Below are experts of layer 5 (counted from 0) of a mixture-of-experts language model. Rows are named router (the router's row for the expert), up (a neuron's input weights, with its number) and show model dimensions 0-63. Each number is 128 + 24 x the weight over its row's rms, rounded and kept within 0 to 255.
After each expert's rows: a language model's description of what the expert responds to. This comes from a sample of Wikipedia text that the model never trained on.

# expert 62
router [ 95  73 156 137 146 166 143 147 116 164  79 167 148 127 150 143 135 137 143 159 121 124 103 135 138 116  38 126  87 110 114 130 108  75 116 121 112 128 166 133 139 152 115 130 128 117 125 114 146 160 142 156 123 109 144  88 131  98 126 105 128 132 126 132]
up0 [156 150 141  99 142 111  83 129 131 121 154 111 142 127 108 116 137 122 151 137 123 132  69  94 141  90 129 137 135 114 149 135 113 111 118 112 138 114 108 114 134 125 121 163 142 166 143 130 148 124  97  39 172 101  76 127 118 147 118 167 107 147 155  68]
up1 [ 89 128 112 136 117  90 122 133 119 132 116 108 125 140 122 124 103 121 118 120 116 138 118 130 162 158 130 163 148  86 159 115 129  92 103 126  96 129  81 163 127 121  80 121 146  92 136 121 114  63 167 171 125 124 130 158 124 150  84 131 113 138 118 131]
up2 [114 165 168 134 119 116 132 163 101 137 151 148 166 161 142 124  65  86  95 151 107 160 144  93 157 152 136 154 135 114 138 149 135  91 120 144 132 125 115 104 150  90 138 156 133 121 131 133 126  87 136 100 114 171  81 110 142 114 170  95 123 141 121 118]
up3 [121 120 133 153 124  95 135  86 117 129 141 171 114 128 145 142 126 156 183 120  87 124 128 147 124  96  59 145 104 133 169 132 108 131 184  97 104 131 128 146 149 114 129 115 139 112 148 156 122 118 136 145  99 165 126 119 129 129 160 139 130 140 160 120]
up4 [133 153 109 152 125 135  87 177 135 143 145 117 122 120 143  97 126 128 149 179 157 162 157  50 118  99 142 104 139 121 133 149 120 101 130 133 123 123 113 125 195 176 132 121 134  97 128 197 132 136 120 113 125 105 141 131 117 100 171 146 170 105 145 121]
up5 [150 106 148 125 127 116 117 122 105 134 146  92 135 152 119 153 105 161 153 132 176 127 134 155 100 133 113 161 147 128 143 163 139 123 140 147 132 117 140 152 121 176 138  90 125 152 114 117  80 139 127  95 136 139 116 143 129 114 140 156 156 133 148 129]
up6 [114 158 145 107 132 174 120 150 146 114 162 142 156 127  74 124 127 136 102 152 141 136 116 111 143 115 114 150 147 103 177 141 130 100 145 159 106 107 155 139 118 164  90 136 165 149 117 100 139 144 119 126  93 123 140 137 153 129 137 149 107 145 121 118]
up7 [110 101 166 144 148  96 121 129  94 117 157  89 150 107 151 117 110 101  96 141 127 116 123 120 128 148 160 135 134 125 112 104 125 104 123 135 181 167 132 160 137 100  96 135 121 172 113 107 135  98 106  99 136  97 117 169 140 118 162 120 136  94 154 135]
up8 [114 103 115 127 113 141 119 139 107 145 160  98 131 153 147 131 131 160 126 141 145 153 136  97 144 144 117 156  89 141 151 109 138  78 144 146 124 137 163 140  95 119 126 166 174 101 148 127 119 150 150 149 122 122  84 107 153 152 131 133 146 100 101 127]
up9 [151 110 101 142 140 113 145  65 143 125  98 121 129 149 143 149  97 102 121 156 127 126 107 119 121 133 133 108 144 194 103 108 158 140 114  98 110 161 138 144 156 136 107  79 171 140 116 139 117 152 140 124 113 130  98 143 144 138 127 146 163 132  95 134]
up10 [150 134 140 110 134  90 101 133 162 153 132 130 109 169 130 135 135 117 121  96 128 147 158 130 116 134 129 116 118 155 128 145 127  84 123 139 134 114 111 131 116  97 106 156 117 143 134 120 132 127 134  97 104 138 135 149 189 156 120  92 136 155 123 127]
up11 [122 129 141 138 161 106  95 113 140 119 140  89 149 136 108 140 152 128 108 124  85 120 139 148 124 126  97 100 187 120 114 126  96 146 148 108 177 116 122 108 162 167 121 121 155 142 127 140 163 143 110 158 140 148 140 123 174 133 157 139 114 139 104 159]
Personal names. Common first names like John, David, William, and inner letters of foreign surnames and places in tables, such as Björ-n, Ger-l-ach, Kir-y-at.

# expert 18
router [118  86 130  96 138 173 132 121  94 110 134 138 129  74 128  92 136 109  91 128 139 153 157 123 180 111  96 104 140 122 122 124 141 141 139 155 164  96  94 129 135 109 146 168  72 116 120 145 149 114 107  81 135  92 134 108  98 108  91  72 111 143 138 148]
up0 [129 120 118 150  95 100 132 107 120  89 135 121 108 103 132 131 105 154 109 105 106 166 122  93 140  84 128 123 124 113 154 146  92 183 114 159 126 103 128 143 122 138 129 178 132 125  93 103  92 140 146 131 102 131  94 115 156 110 112 130 110 166  88 126]
up1 [118 125  96 130 124 138 117 144 118 131 113 157 127 109 148 127 106  72 127 127 163 158 114 128 164  72 143 138  90 168 135 126 156 161 133 128 127 155 139  91 167 122 114 106 138 136 139 158  99  93  92 169 172 114 112  97 121 119 108  70 149 162  85 143]
up2 [118 109  92 110 117 135 106 121 129 105 173 131 175 131 108 133 138 171 107 148 114 168 123 134 120  64 121 100 131 160 141 139  54 148 108 156 131 155 133 147 160 113 143 172 134 136 114 149 181  93 111 165  97 142 108 118 168 144 150 122 164 139 155 120]
up3 [149 151 128 130 147 168  97 160 111  90 147 105 173 137 133 156  88 152 117 140 123 114 119 135 126 147 133 119 122  88 101 161  97 139 143 128 115 114 127 127 128 129  78 140 137 122 140 153 152 153 152 203 144 133 159 139 113  98  89 142 123 118 140 155]
up4 [165 152 129 180 122 110 140 133 114 129 131 113 138 136 149 114 132 125 126 177 110 118 109 163 142 120  74 127 119 118 108 135 109  91 121 105 191 122 121 164 126  98 122 135 185 121 141 121 116 147 157 130 153 171 144 166 108 120 121 149 156 104 115  93]
up5 [139  71  66 110 104 129 139 137  99 149 134 155 113 143 125 142 145 103 109  54 163 115 127 132 133 154 118 130 125 142 136 132 178 121 154 112 131 152 111 138 143 114  87 165  74 131  96 134 127 127  82 117 134 192 126 111 117 102 138  86 104 155 100 143]
up6 [108 132  94 115 127 161 102 113 127 108 125 118 116 115  84 136 153 149 109 133 137 131 112  81 153 131 108 116 108 106 127 100 136  55  91 130 163 111 142 124 140 120 111 127 101  57 124 155 108 128 168  61 124 141 154 142 149 111 111  99  94 137 132  96]
up7 [130 105 137 161  98 130 146 142 159 159 171 109 139 127  91 146 173  89 123 118 149 125 130 147 170 107  83 163  82 139 140 131 151 107 138 113 143 125 140 118  80 125 113 147 145 177 130 136 144 171 172 137 156 167 160 148  79 116 121 144  89 130 120 139]
up8 [150 122 113 150 122 115 117 128 124 157 158 123  97 117 116 109 152 147 164 159 132 149 163 109  81 141 139 148  89 123  93 148 153  88 104 167 174 124 112 118 135 128  71  95 124 126 124 143 138 120 155 129 116 101 122 122 127 142 153 100 153 155 136  82]
up9 [106  92 184 113 149 108 125 156 151 116  94 129 102 114 155 156 141 116 142 169 115 178 130 110 146 139  81 159 123 100  86 172  93  94 123 131 153 132 114  97 119 152 159 107 129 143 138 135 124 129 112 124 130 103  89 113 137 136  99 131 157 148 183 140]
up10 [152 104 154 169 145 184 123 112 131 147 101 120 143  96 149 135  91 146 117  81 120 126 163 125 138 125 116 137 116 142 107 150  85 131 109 103 137 104 183 132 155 135 114 146 143  95 116 115 144 107 148  94 139 111 140 121 130 107 111 135 151 140  86 121]
up11 [125 114 122  98 100  88 158 116 115 158 163 137 119 143 156 127 112 117 162 133 116 161 102 121 176 142 150 109  74 143 134 149 151 124 119 118  66  89 106 117 104 123 178 134 144 110 132 154 103 155 156 112 176 154  86 128 137 101 144 134 112 133 112 157]
Personal name pieces. Common first names like John, Robert, James, and vowel-heavy fragments inside foreign names, e.g. Sam-uel, Valenz-uel-a, Yann-ick.

# expert 22
router [168 170 122 140 127 112 111  95 131 154 156 122 148 117 123  95 110 130 128 131 123 137 160 132 118 111  82 123 131 144 122 115 149 130 151 110 169 179 169 118 152 133 144 133 105 134 135  98 137 148  96  87 101 132 156  97 137 138 125 165 153 177 163 121]
up0 [100 120 109  98 122 124 139 136 126 158 148 132 158  91 143 107 136 145 156 168 128 111 161 136 146 165 130 149 139 132 101 145 120 177 132  86 125 130  95 111 146  90 176 127 131 156  94 125 129 152 124 135 158 148 103 154 106  96 128 117 128 100 156 123]
up1 [140 171 162 114 103 134 110 122 149 155 122 121 106 130 114 126 173 109  95 105 156  94 168 108 162 117 152 114  90 155 118 148 125 106 122 133 106 138 166 121 142 126 145 138 108 128 122 128 145  92 104 113 131 124 176  86 104 147 115 141 106 125 129 131]
up2 [140 125 127  84 160 165 124 178 146 121 108 129 130 132 125 158 147 159 123 150 123 115 176 140 153 160 138 128 106  76 141 132 110 158 105 106 125 131 157 164 104 141 143  74 123  73 157 130  65 138 156  91 124  87 170 121 120 150 104 169 139 119 128 139]
up3 [128 162 155 121 125 132  84 144  92 151 114 167 163 117 123 143 142 156  99 121 100 161 130 139 119 134 150 117 143 110 109 160 115  87 135 158 147 160 108 156 118 134 160 133 105 140 149 159 144  84  99 131 144 166 171 183 141 197 108  78 137 148  98 116]
up4 [ 92 136 122 117 142 139 154 143 156 107 146 140  93 122  84 108 148 112 136 106 127 112 124 132 123 156 139 119 147  94  86 110  86 126  69 125 174 124 179 148 172 150 135 137 155 158 152 108 116 117 186 143 152 154 120 126  91 101 126 136 124 106 148 116]
up5 [119 107 130 144 160 159 133 162 138 127 136 162 137 142 158 121 138  96 138 132 140 117 163 136 153 151 128 132 119 138 135 131 159 115 162 159  94 143 140 151 108 109  96 157 146 152 159 177 120 139 145 130  91 142 100 127 150 130 120 119 140 100  89  95]
up6 [169 120 124 109 163 140  85 110  96 113 100 153 127 105 112 133 163 170 148 122 106  82 149 123 145 186 156 127 136 102 104 140 144 126 137 146 134  99  97 118 132 133 137 159 102 170 143 105 124 120 162 139 146 113 146 159 141 116 110 146 139 129 164 131]
up7 [114 116 129  65 167 132 122 131 155 130 150 137 161 142 111 104 154 130  99  99 138 108 117  83 167  73 125 130 124 103 117 105  99 137  94 169 117  85 193 121 163 125 123 152  98  92 152 112 133 115 131 150 102 117 142 132 103 115 115 130 107  82 148 159]
up8 [184  66 150 114 117 136 122 113 121 138 126 113 125 137 126 107 137 108 128 126 131 141 198 111 151 131 146 131 137  95 132 118 135 124 153 142 122 191 138 130 123 154 130 141 122 116 121 103 133 132  86 154 126 127 169 132 107 138 119 118 141 123  79 119]
up9 [159 112 138 140 124 166 148 109  72 137 149 115 126 111 123 139 162 122 155 143 127 129 126 133 114 128  87 151 209 132 162 102 115 124 150 144 139 120 137 131 162 159 163 135 176 154 105 135  99 164 124 114 126 135 178 122 152 117  94 138 128 124 115 119]
up10 [107  85 118  74 146 158  89 121 154 100 164 139  82 134 121 144 161 147 126 166 115 112 111 134 137 119 114 121 157 148 136 125 138 139 130  96 170 143 120 137 103 123 140  98 133  84 162 167 133  93 141 139 144 146 104 107 129 128 145 134 113 152 140 151]
up11 [125 135 151 120 129 172 100 113 151  95  99 133 118 165 101 178 102 133 155 143  81 123 109 142 130 131 112 172 147 151 144 142  97 177 106 105  98 118 102 137 131 121 136 116  84  98 124 108 145 117 110  95 109  95 148 196 164 136 135 166 100 108 107 120]
Mixed table and list tokens. Pipes, closing parentheses, word endings and short words in tables, episode lists and election text, such as |, ), episodes, was.

# expert 54
router [156 135 128 150 122 148  85 127 159 121 106 137 154 121 171 118 126 125 149 147  85 126 127 134 132 101 137 142 127 117  95 148 110  98  89 124 150 128 130 133 110 127 162  95 156 172  80 125 108  80  60 127  89 161 105 138 100 151 107 126 137 164 112 143]
up0 [131 149 141 137 119 133 121  94 168 108 215 122 119 128  99  77 119 104 152  94 110 127 107 140 134 167 102 105  91 122 153 110 123 173 158 126 140 155 102 190 111 156 164 101 146 167 148 119 122  99 108 132 139  84 107 141 143 127 119 158 135 101 133 127]
up1 [146 139  89 125 102  79 121 134 115 125  98 157 112 141 126 138 117 104 124 113 124 104 138  92 126  79 144 125 144 146 133 121 151 136 142 136  85 131 157 141 116 112 114 142 108 106 135  81 109 102 101 120 113 158 109 167 154 161 114 119 122  89  71 177]
up2 [107 115 148 125 148 105 102 133  94 158 110 115  95 118 121 126 106 130 101 140  89 125  93 146  94 159 124 131 140  95 129 156 154  93  89 153 110 140 122 119 126 135 131 132 119 158 134 131 114 164 134 147 115 143 146  87 125 123 118 147 152 124 186 108]
up3 [159 109 146 114 109 124 195 144 135 141 144  95 113 130 168 113  74 157 125 138 115 103 101 148 141 101 150 133 109  87 115 133  64 159 141 155 113 121 105 108  86 143 171 116 110 134 161 134 120  96 144 127 140 154  99 137 120 137 155 144 144 105  95 108]
up4 [111 108 144 156 125 155 109  95 164 119 103 141 168 168 118 145 162 111 119 171 135 108 125 135  97 130  86 141  97 122 137 135 132 148 130 137  93  81 118 152 105 148 119  75  74 151 126 130 150 123 166 130 136 100 141 168 130 107 110 103 109 136 123 110]
up5 [103  55 152 143 115 103 175 100 111  86 119 116 139  95 136 139 117 151  79 141 143 113 113 150 128 123 165 126 145 141 152  98 119 106 141  98 112 144 108 110 183 128 119 114 135 147 138 109 124 128 132 142 157 145  91  94 146 106 119 123 170 174 148 147]
up6 [100 135 116 154  93 140 100 149 136 134 149 111 150 129 165 158 140 136  87 166 103 132 102 112 152 128 161 134 142 145 125 158 106 105 142 132 106 122 144 121 105 131 125 148 124 119 142 134 122 109 111 122 108 126 120 129 164 119 114 157 150 107 139 118]
up7 [138  88 184 121 100 168 120 103 161 100 142 124 127 145 130 150 120 138  96 152 150 103 170 145 128 159 124 143 175  93 117 105  86  75 125 132  99 150 135 113 150 106 122 129 183 105 109 149 132 159 101 146 158 109 138 166 100 119 136 102 150 156  93  95]
up8 [144 111 143  93 147 123 157 132 115 102 155 164 146 159  84 127 129 100 105 129 132 146 149  93 129 125 132 111 159 150 138 135 105 117 113 140 150 128 124 130 106 113 144 128 145 159 129 106 133  78 133 112  87 114 146 127 132 154 131 153 100 117 142 150]
up9 [ 98 174 124 134 141 144 104 139 175 181 126 106 140 181 139 146  91 137 123 111 156 125 121 121  66 154 122 118 153 178 151 129 145 144 148 156 138 148 166 104 131 138 141 125  93 120 138 128 132 185 108  92 120  88 134 133 185 146 126 176 144 106 101 137]
up10 [111 134 127 165 105 149 125 118 147 140 119 107 162 106 120 147 119 131  84 133  88 144 127  88 112 114 102 109 141 171 108 145 144 122 128 138 143 168 204 156 101 121 122 121 123 113  91 137 135  91 159  66 153 153 101 150 108 130 158 145 112 143 104 133]
up11 [129 162 129 164 100 154 137 124 100 134 121 104 145 114 128 127 156 110  96  90  88 126 128 138 134  78 164 128 118 108  94  93 104 125  85 115 149 163 158 156 170 149 157 122 123  97  98 151 124 135 119 137 141 104 143 112 154 134 102 155 135 171 117 132]
Consonant-cluster name pieces. Consonant fragments, often ch or tt, closing name parts, e.g. Pont-ch-artrain, Fran-ch, Sch-afer, and surnames like Smith, Jones.

# expert 29
router [130 130 125 127 159 149 111 151 148 139 137 134 125 111 159 149  97 172 152  94 112 139 147 112 115 116 134  94 142 127 127 136 171 109 115 121 100  67 133 150  93 127 113 100 182  86  86 139 104  92 106 135 140 149  84 137  98 156  98 129 109 125 105 163]
up0 [144 114 139  82 141  95 140 115 150  97 110 113  94  86 102 147 123 117 102 125 125 120 142 123 127  85 117 107 136 121  97 129 164 152 111 141 166 158 118 176 120 124 168 125 152 112 140 149 100 192 161 135  77 164 130 130 121  96 166 108  97 108 117 133]
up1 [113 141 115 138 151 177 164 106 158 147 157 154  74 139 118 128 127 130 103 144 148 130 130  72 120 138 135 150 140 126 135 159 149 137 117 153 123 149 143 165 155 209 144 153 134  73 142 185 110 150 135 105 140 140 144 113 127 113 138 129 167 130 128 137]
up2 [107 157  68  91 153 104 175 134 107  85  84 137 105 137 110 109 126 113 110 113  99 110 140 135 141 110 134 150 100 133 134 155 119 132 175 170 107 114 132 129  95 186 143 105 146 102  98 113 151 153 126 112  90 144 148  97 116 127 126 150  97 131 133 128]
up3 [143 133 179 148 121 106 106 163  83 156 117 111  99 167 130 157 169  99  79 119 130 124 124 120 120 133 169 128 102 126 166 176 144 112 135 104 138 143 120 104 125 135 124  73 152 132 153  85 113 178 137 112 128 114 153 128 131 126 115 142 119 128 100 173]
up4 [127 126 131  92 126 130 136 156 143 130  88 134 159 152 113 147 139 116 101 112 140 117  98 132 118 124 132 169 162 108 134 115 107 134 140  90 149 130 110 138 148 140 170 147  97 133 133 123 110 159 154  67 195 110 100  94  82 120 133 130 117  82 150 153]
up5 [138 143 158 123  85 109 116 135 132 125 100 139  98 138 111 116 112  67  86 132 127 164 150 145 127 130 154 104 145  75 124 142 157  76 108 136 143 154 132 120 161 125 143 135 197 176 164 118 116 124 101 101  74 127 136 156 121 154 116 111 138 147 130 129]
up6 [ 85 144 141 153 151 123 140 129 112 148 131 147  92 120 106 152 122 143 148 133 183 148 113 114 159 127  94 126  98 181 131 146 114 184 123 132 162 128 147 125 127 131 151 142 100 119 146 125 167 141 102 136 123 153  79 129 129 162 110  93 154  80 117 154]
up7 [129 123 185 146 146  97 169 114 162 140 142 130 117 140 154  84 137 179 153  93 142 112 135 133 139 100 131 101 139  74 151 175 134 147 149 100 126 140  93 118 135 176  95 163 117 129  96 149 126 113 161 136 123 151 177 132 160 151 150 156 106 103  81 134]
up8 [141 123 127 123 151  92 141  70 119 137 159 107 149 150 156 131  88  99 123 141 136 173 156 105 165  67 133 130  98 133 110 129  97  89 140 117 113 132 167 126 111 126 116 114 159 101 140 109 162 127 118  98 129 138 127 110 101 132 164  83 142 103 103 103]
up9 [125 185 181 141 171 169 175 145 106 110 112 134 124 138 133 121 118 117 140  75 140 139 136 120 131 146 120 150 121 145 203 158 109 135 115 161  75 158  85 134 119 122 149 172 146 128 107 112 174 123 131 105 134 165 107 135 148 102  98 100 125 130 160 113]
up10 [130 152 131 138 133 126 149  91 138 121 125 144 138 178 103 121  95 123 123 174 151 124 128 146 149 130  93 102 147 131 155 144 119 117 142  99 117 109 174 176 120 106 141 120 147 101 140 106 143 139 173 198 120  98 150 110 156 130 146 138 142 178 105 119]
up11 [142 127 119 128 146  83 129 155 108 115 130  82 116 102 121 121 119 170 104 176  86 155 137 178 117 124 118 153 120 126  86 143 102 138 120 133 119 103 150 108 141 107 117 106 162  89 125 110 104  64 119 151 109 170 152 123  73 103  97 164 128 128 120 132]
Surname and place endings. Endings and middles of personal surnames and place names, such as -ford, -ton, -son, Mc-In-tyre, Le-op-old, plus common names like Wilson, Smith.

# expert 41
router [123 159 136  96 147 140 164 132 120 139 129 134 100 140 131 124 116 156 150 160 150  98 131 151 106 128 161 142 106 136  80 148 132 118  95  87  82  71  98 118 105 119 145  94 138  94 173 161 151 103  94  81  97 118 135 146  97 112 136  91 161  89 137 145]
up0 [115  85 144  94 155  77 132 139  97 100 150 122  89 151 119 150 111 105  83 114 135 127 137 158 172 132 124 134 128 120  94 135 135 173 113 133 162 121 125 107 147 147 155 125 154 131 105 145  88  93 118  98 152 125 132 130 112 120 127 149 167 131 117  92]
up1 [123 134 101 147 143 142  99  88 111 126 130 115 111 116 112 143 150 122 189 124 113 139 168 121 115 144  95 153 105 162 162 172 102 141 145  87 106 143 126 147 112 118 108 140 134 179  92  95 105 185 134 123 140 102 132 157 131 114 166 137 157 123 160 127]
up2 [108 126 130 144 151 163 119 163 114 102 129 104  98 113 127 107  98 100 152 141 135 116 150 140 126 111  93 167  86 141 149 128 155 136 134 132 113 110 119 136  84 138 145 143  90 118 170 106  85 123 121 137 191  95 108  94 128 148 145 104 146 154 113 113]
up3 [135  75 121 120 124 129 149 129 115 123 120  85 100 139 149 138  96 153 152  73 126 124 126 144 134 112 154 144 102 139 152 135 102 135 144 212 138 132 100 142  84 126 152 148 112  60 164 150 149 144 182 141 114 116 116 155 104  90 138 180 107 107 123 184]
up4 [174 111  94  86 120 131 108 139 138 122 170 165 108 101 147 127 141  86 127 120 176 122 161 187 157 145 166 159 112 174 116  96 125 149 134 148 120 126 108 143 134 219 154  88 135 153 120 126 123 109 127 111 153 126 153  94 107 141 119 127  93 142 118 110]
up5 [139 116 140 105 121 171 119 154 155 118 115 145 114 130 123 108 155 160  83 111  84  92 111 131  86  60 147 132  85 140 129 118 155 144 144 111 129 145 128 181 140 108 148 176 140 128 118 146  64 135 109 159 149 150 103 108 106  98 160 114 146 132 134 103]
up6 [ 93 170 156 124 138 148 126 110 145 148  99 144 117 114 147 112 122 126 147 135 156 145 134 149 131 107 115 102 122 128 123 107  83 131 119  73 121 118 122 174 121 143 146 131 145 149 126 130 126 118 113  77 125 139 110 108  75 144 165 117 126 112 160 127]
up7 [134 186  97 137 109 161 151  91 127 128 117 142 114 145 140 120 115 164 132 129 132 129 116 142 146 152 126 141  99 157 132 107  94  86 165 144 180 118 137 129 120 126 148 132 163 136 135 159 124 111 116 124 141 134 110 100 113 182 147 116 157 122 149 124]
up8 [142 110 138 185  74 142 174 152 131 149 166 124 148 131 112 116 127 132 111 132 115 124 120 101 105 126 138 160 122 131 135 144 140 156 124 126 100 161 143 135 132 124 143 102 143 140 158  93  67 144 151 134 148 112 153 157 155  80 131 154  97  73 152  84]
up9 [104 151 132 151 124 116 139 145 113  89  88 101 118 162 131 143 115 102 174 124 129 133 117 105  84 117 141 125  99 116 126 133  91 131 118 154  91 141 112 169 132 147 150 152 160 106 131 136 137  82 170  67 134 164 161 118 147 145 123 126 176  69 115 163]
up10 [133 144  95 137 148 144  84 140 132 105 160 121  72 147 126  91 142 119 111 153 128 131 136 112 146  99 129 119 115 112 129 126 149 146 135 112 130  94 105 120 146 181 108  99  86 117 116 149 102 108 144  94 123 164 108  66 136 114 170 143 148 179 118 164]
up11 [107 127 117 185 135 104 165 118  92 128 128  93 130 117  79 161 136 114 104 130 136 114 126  96  75 112 133 147 117  91 120  70 148 117 116 143 149 114 135 146 169 163  93 151 103 150 123 135 176 129  99 126  96 140 114 120 113  89 142 115 135 114 178 111]
Sports team name starts. Capitalized first words of team, club and place names in sports tables and lists, such as Red Wings, New York, Star, Car.

# expert 28
router [127 116 147 136 164 120 169 135 112 131  91 128 133 169 112 138 112 107 134 101 129 104 168 112 118 137 131 147 115 139 138 135 126 101 160 107  91 145 133 133 150 154 111 171 152 138 136 142 167 138 100 133 170 136 132 154 113 102 111 117 154 174 114 186]
up0 [112 168  92 139 166 119 171 141 138 134 163 128 156 120  87 132 117  94 153  91 141 134 119 116 128  95 149 118 145 107 133 177 141 137 143 119 130 136 126  64 118  79 126 130 120 113  82 138 141 155 122  71 155  73 127 109 140 138 119 107 101 135 133 117]
up1 [142  85 142 145  83 160 147 139 120  84 118 113 187 163 117 129 130 107 109 135 169 142 136 132 126  96 130 126 121 123  95 114 147 128 152 139 142 138 113 143 129 144 120 171  81 131  67 108 123 140 126 114 124 133 126 129 146 149 122  82 163 109 144 147]
up2 [127 117 147 112 147 164 132 143 111 108  84  83 135 143 155 154 145 132  97 115  99 129 134 132 127 135 173 117  95 117 114 141 133 153 129 164 136 111 139 135 118 127 118 147 147 160 147 134 146  93  99 103  77  89 120 143 123 110 131 174 100 125 164 132]
up3 [134 128 139 115 115 101 107 113 137 137 112 111 147 176 107 146 135 114 127 148 142 105 126 115 123 197 125 164 147 141 167 144  88 133 170 194 110 142 125 100 110 133 132 134 123  63 132 127 174 158 133  88 128 120 101 108 155 113 150 158 137 101 142 137]
up4 [ 43 123 176 176 128 170 109  89 118 113 140  92 107 125 155 139  91 133 112 113 125 144 134 154 153 110 115 114 106 109 150 144 152 132 138 136 100 117 132 111 130 120 106 148 129 161 117 103 130 121 109 113 101 142  96  88 155 115 111  72 118 160 129 118]
up5 [135 165 114 124 124 110 146 114 144 112 161  99 168 127 181 127 113 114 103 108 142 158 112 118 107 126 111 138 153 127 157 109 106 165 157 137 138 120  92 110 150 112 121 177 134 156 166 146 115 114 138 132 137 108 143 162 215 144 148  78 112 132 147 116]
up6 [166 174 135 112 126 123 111 154 134 104 139 150 125 119  58 124  94 125 152 120 144 104 138 158 134 133 137 127 164 125 102 122 104 114  71 132 121 132 130 103 124 111 138 110 113 108 154 126 120 114  53 138 197 165  97 124 152 133 129 116 147 147 124 114]
up7 [ 93 176  97 123 114 139 148 147 152  69 150 125 146 123 125 115 121 129 146 114 163  75 156 132 130 119 140 134 118 129 105 113  82 138 177 121 113 126 112  83 111  95 122 138 159 145  84 124 161 102 142 125 102 166 137 103 166 114 103 113 178 187 127 106]
up8 [152 130 128 161 120 120 130 117  75 115 156 114  93 137 113  84 141  91 110 142 129 101 127 123 115 146 132 129 151 125 163 143 145 104 126  86 117  81 152 125 100  71 102 136 126 124 127 166 121 154 131 100 138 101 140 127 106 128 135  88  92 135  84 122]
up9 [140 119 149 125 137 109 117 146 127 160  91  83 126 126 146  93 115 129  78 113 133 132 163  88  91 112 116 144 127 149 106 115 110 134 139 134 106 132  92 129 120 184 110 125 132 107 140 114  63 142 143 138 143  89  95 113 109 106 126 107 157  89 107 152]
up10 [142 110 114 153 154 147 141 137  99 153 112  88 127  97 123 119  91 132 152 126 175  78 184 166 116 137  88 126  91 113 142 125 141 173 123 116  93 150 104 134  99 153 149 129 108 161 134 132 164 142 123 103 138 117 158 164 132 120 113 130  86 105 160 110]
up11 [110 151 188 149 116 153 147 141  89 142 132 123 112 134 113 127 128 153 143 148 112 112  87 129 182 117 155 138 166 100 112 163 132 147 130 128 136 119 144 162 134 182 103 116 103 110 116 152 108 114 106 122 153 142 102 137 162  91 157 142 123 138 134 122]
Auxiliaries and sentence adverbs. Forms of be and have, plus also, only, not, first, after a subject or auxiliary in prose, such as was, are, been.

# expert 52
router [144  70 186 143 148 125 142 122 116 124 114 160 153  96 134 106 122 174 132 114 132  96  93 110 172 109 105 153 126 126  95 141 149 183 107 161 134 126 167  98 133 142 112 170 127  82 136 129  98 153 108 168 135 150 150 149 141 116 122 110 108  92  72 168]
up0 [108 137 159 135 156  99 125 165 116 106 160 121 107  86 135 100 178 109 127 105 107  91 165 103 163 104 110 149 146 109 136 115 173 120 138 111 154 132 172 150 130 120 194 108 116 116 122 111 132 111 113 127 150 178  98 115 113 117 143 105 172 132  92 116]
up1 [114 100 120 118  74 115 110 128  99 179 156 135 140 149 116 134 166 116 115 182 105 107  72 130 115 111 162 125 111 137 152 143 102 166  88 103 140 123 135  82 109 112  92  98  95 109 118 156  92  99 137 139 177 150 102  91 129 142 116 124 126 135 128 122]
up2 [149 108 146 159 153 157 132  96 153 155  69 125  80 139 124 106 121 158  69 127 186 119 121 130 157 120 145 140 149 161 136 140 130 156 134 150 167 102 175 104 113 165 107 137 127 135 110 153  87  87 143  99 141 148 147 169 166 112 144 134 134  89 143 147]
up3 [111 131 196 159 144 142 119 135 103 138  92 108 125 114 150 124 100 178 130 135 153 112 134 103 138 156 158 138 143 108 164 138 119 157 126 169 137 137 148 108 111 130 142 142  62 140  83 149 148 156 118 168 114 124 161 146  88 141 145  95 157 136 146 116]
up4 [160 152 169 160 104 110 125 133 140  91 131 122 139  97 143 143 140 146 170 106 131 125 146 109 115 126 132 147 108 105 157 149 134 146  41 126  72 147 137 157 107 125 128 175 112 120 141 166  94 108 157 141 155  65 134 134 156 127  79 182 134  92 124 121]
up5 [132 118 138 138 101 126  86 133 128 142 124 121 131 122 146 124 144 139  90 122 110 148 153 130 141 169 105 185 100  92 145 150 120  81 134 133  90 110  76 153 129 132 147 168 119 108  94 141 156 120 149 132  89 134 143 106 108 116 149 162 107 121 129 146]
up6 [136 128 170 123 123 155 143 177  60 160  78 124 119 160  93 126 121 103 149 150 106 134 165 157 144 112 152 151 116 124 119 150 132  97 125 134 135 127 159 121 155 100 106 121 138  99 162 166 171 119  74 153 120 152 129 138 166 113 141 157 115 134 130 111]
up7 [132 150 144 115 134  90 140 157 160 149  96 157 120 154 120 122 113 100 124 104 132 124 119 154 158  96 133 186 117 133 129 100 142 154 120 140 111 126 112  90  80 114 170 118 141 132 111 128 118  92 111 128 147  80 157 112 123 136 124 144 136 103  85 120]
up8 [162 150 119 142 119 161 113 158 163 140 146 121 132  90 100 142 104 115 122  88 135 169 112 157 163 165 151 145 141 142 122 172 126  97 109 146 112 138 107  98 114 123  89 138 149 122 135 150 134 122  92 137 137 159 170 127 139 187 149 122 130 126  73 148]
up9 [111  96 147 154 122  99 148 134 111 111 140 114 142 176 160 112  62 136 195  94 132 122 127 105 132 146 136 149  90 136 109 117 157 126 123 126 138  89 114 108 170 137 110 151 118 101 110 114 110  96 170 170 116 159 101 109 153 105 107 152 116  88 105 131]
up10 [143 126 142 130 117 143 125 142 146  96 114 133 101 131 121  85 165 118  81  90 126 141 109  97 113  99 128 137 162 134 175 168 143 155 152 122 144 119 116  85 111 108 104 124 182 127 154 132 104 112 117 186  68 132 114 141  83  88 139 120 151 144 152 138]
up11 [136 139 162 142 124 129 106  93 124 111 117 110 146  92 165 132 134 178 126 144 182 130 119 117 139 128 148 121  89 108 130  76 169 121 124 121  93 113 116 160 139 110  74 103 113 151 128 145 113 118 147 115 123 116 132  73 160 154 132 129 120 110 136 152]
Short letter fragments. Single letters and short syllables inside transliterated Indian, Japanese or Nordic names and rare words, such as s, sh, ya, ta.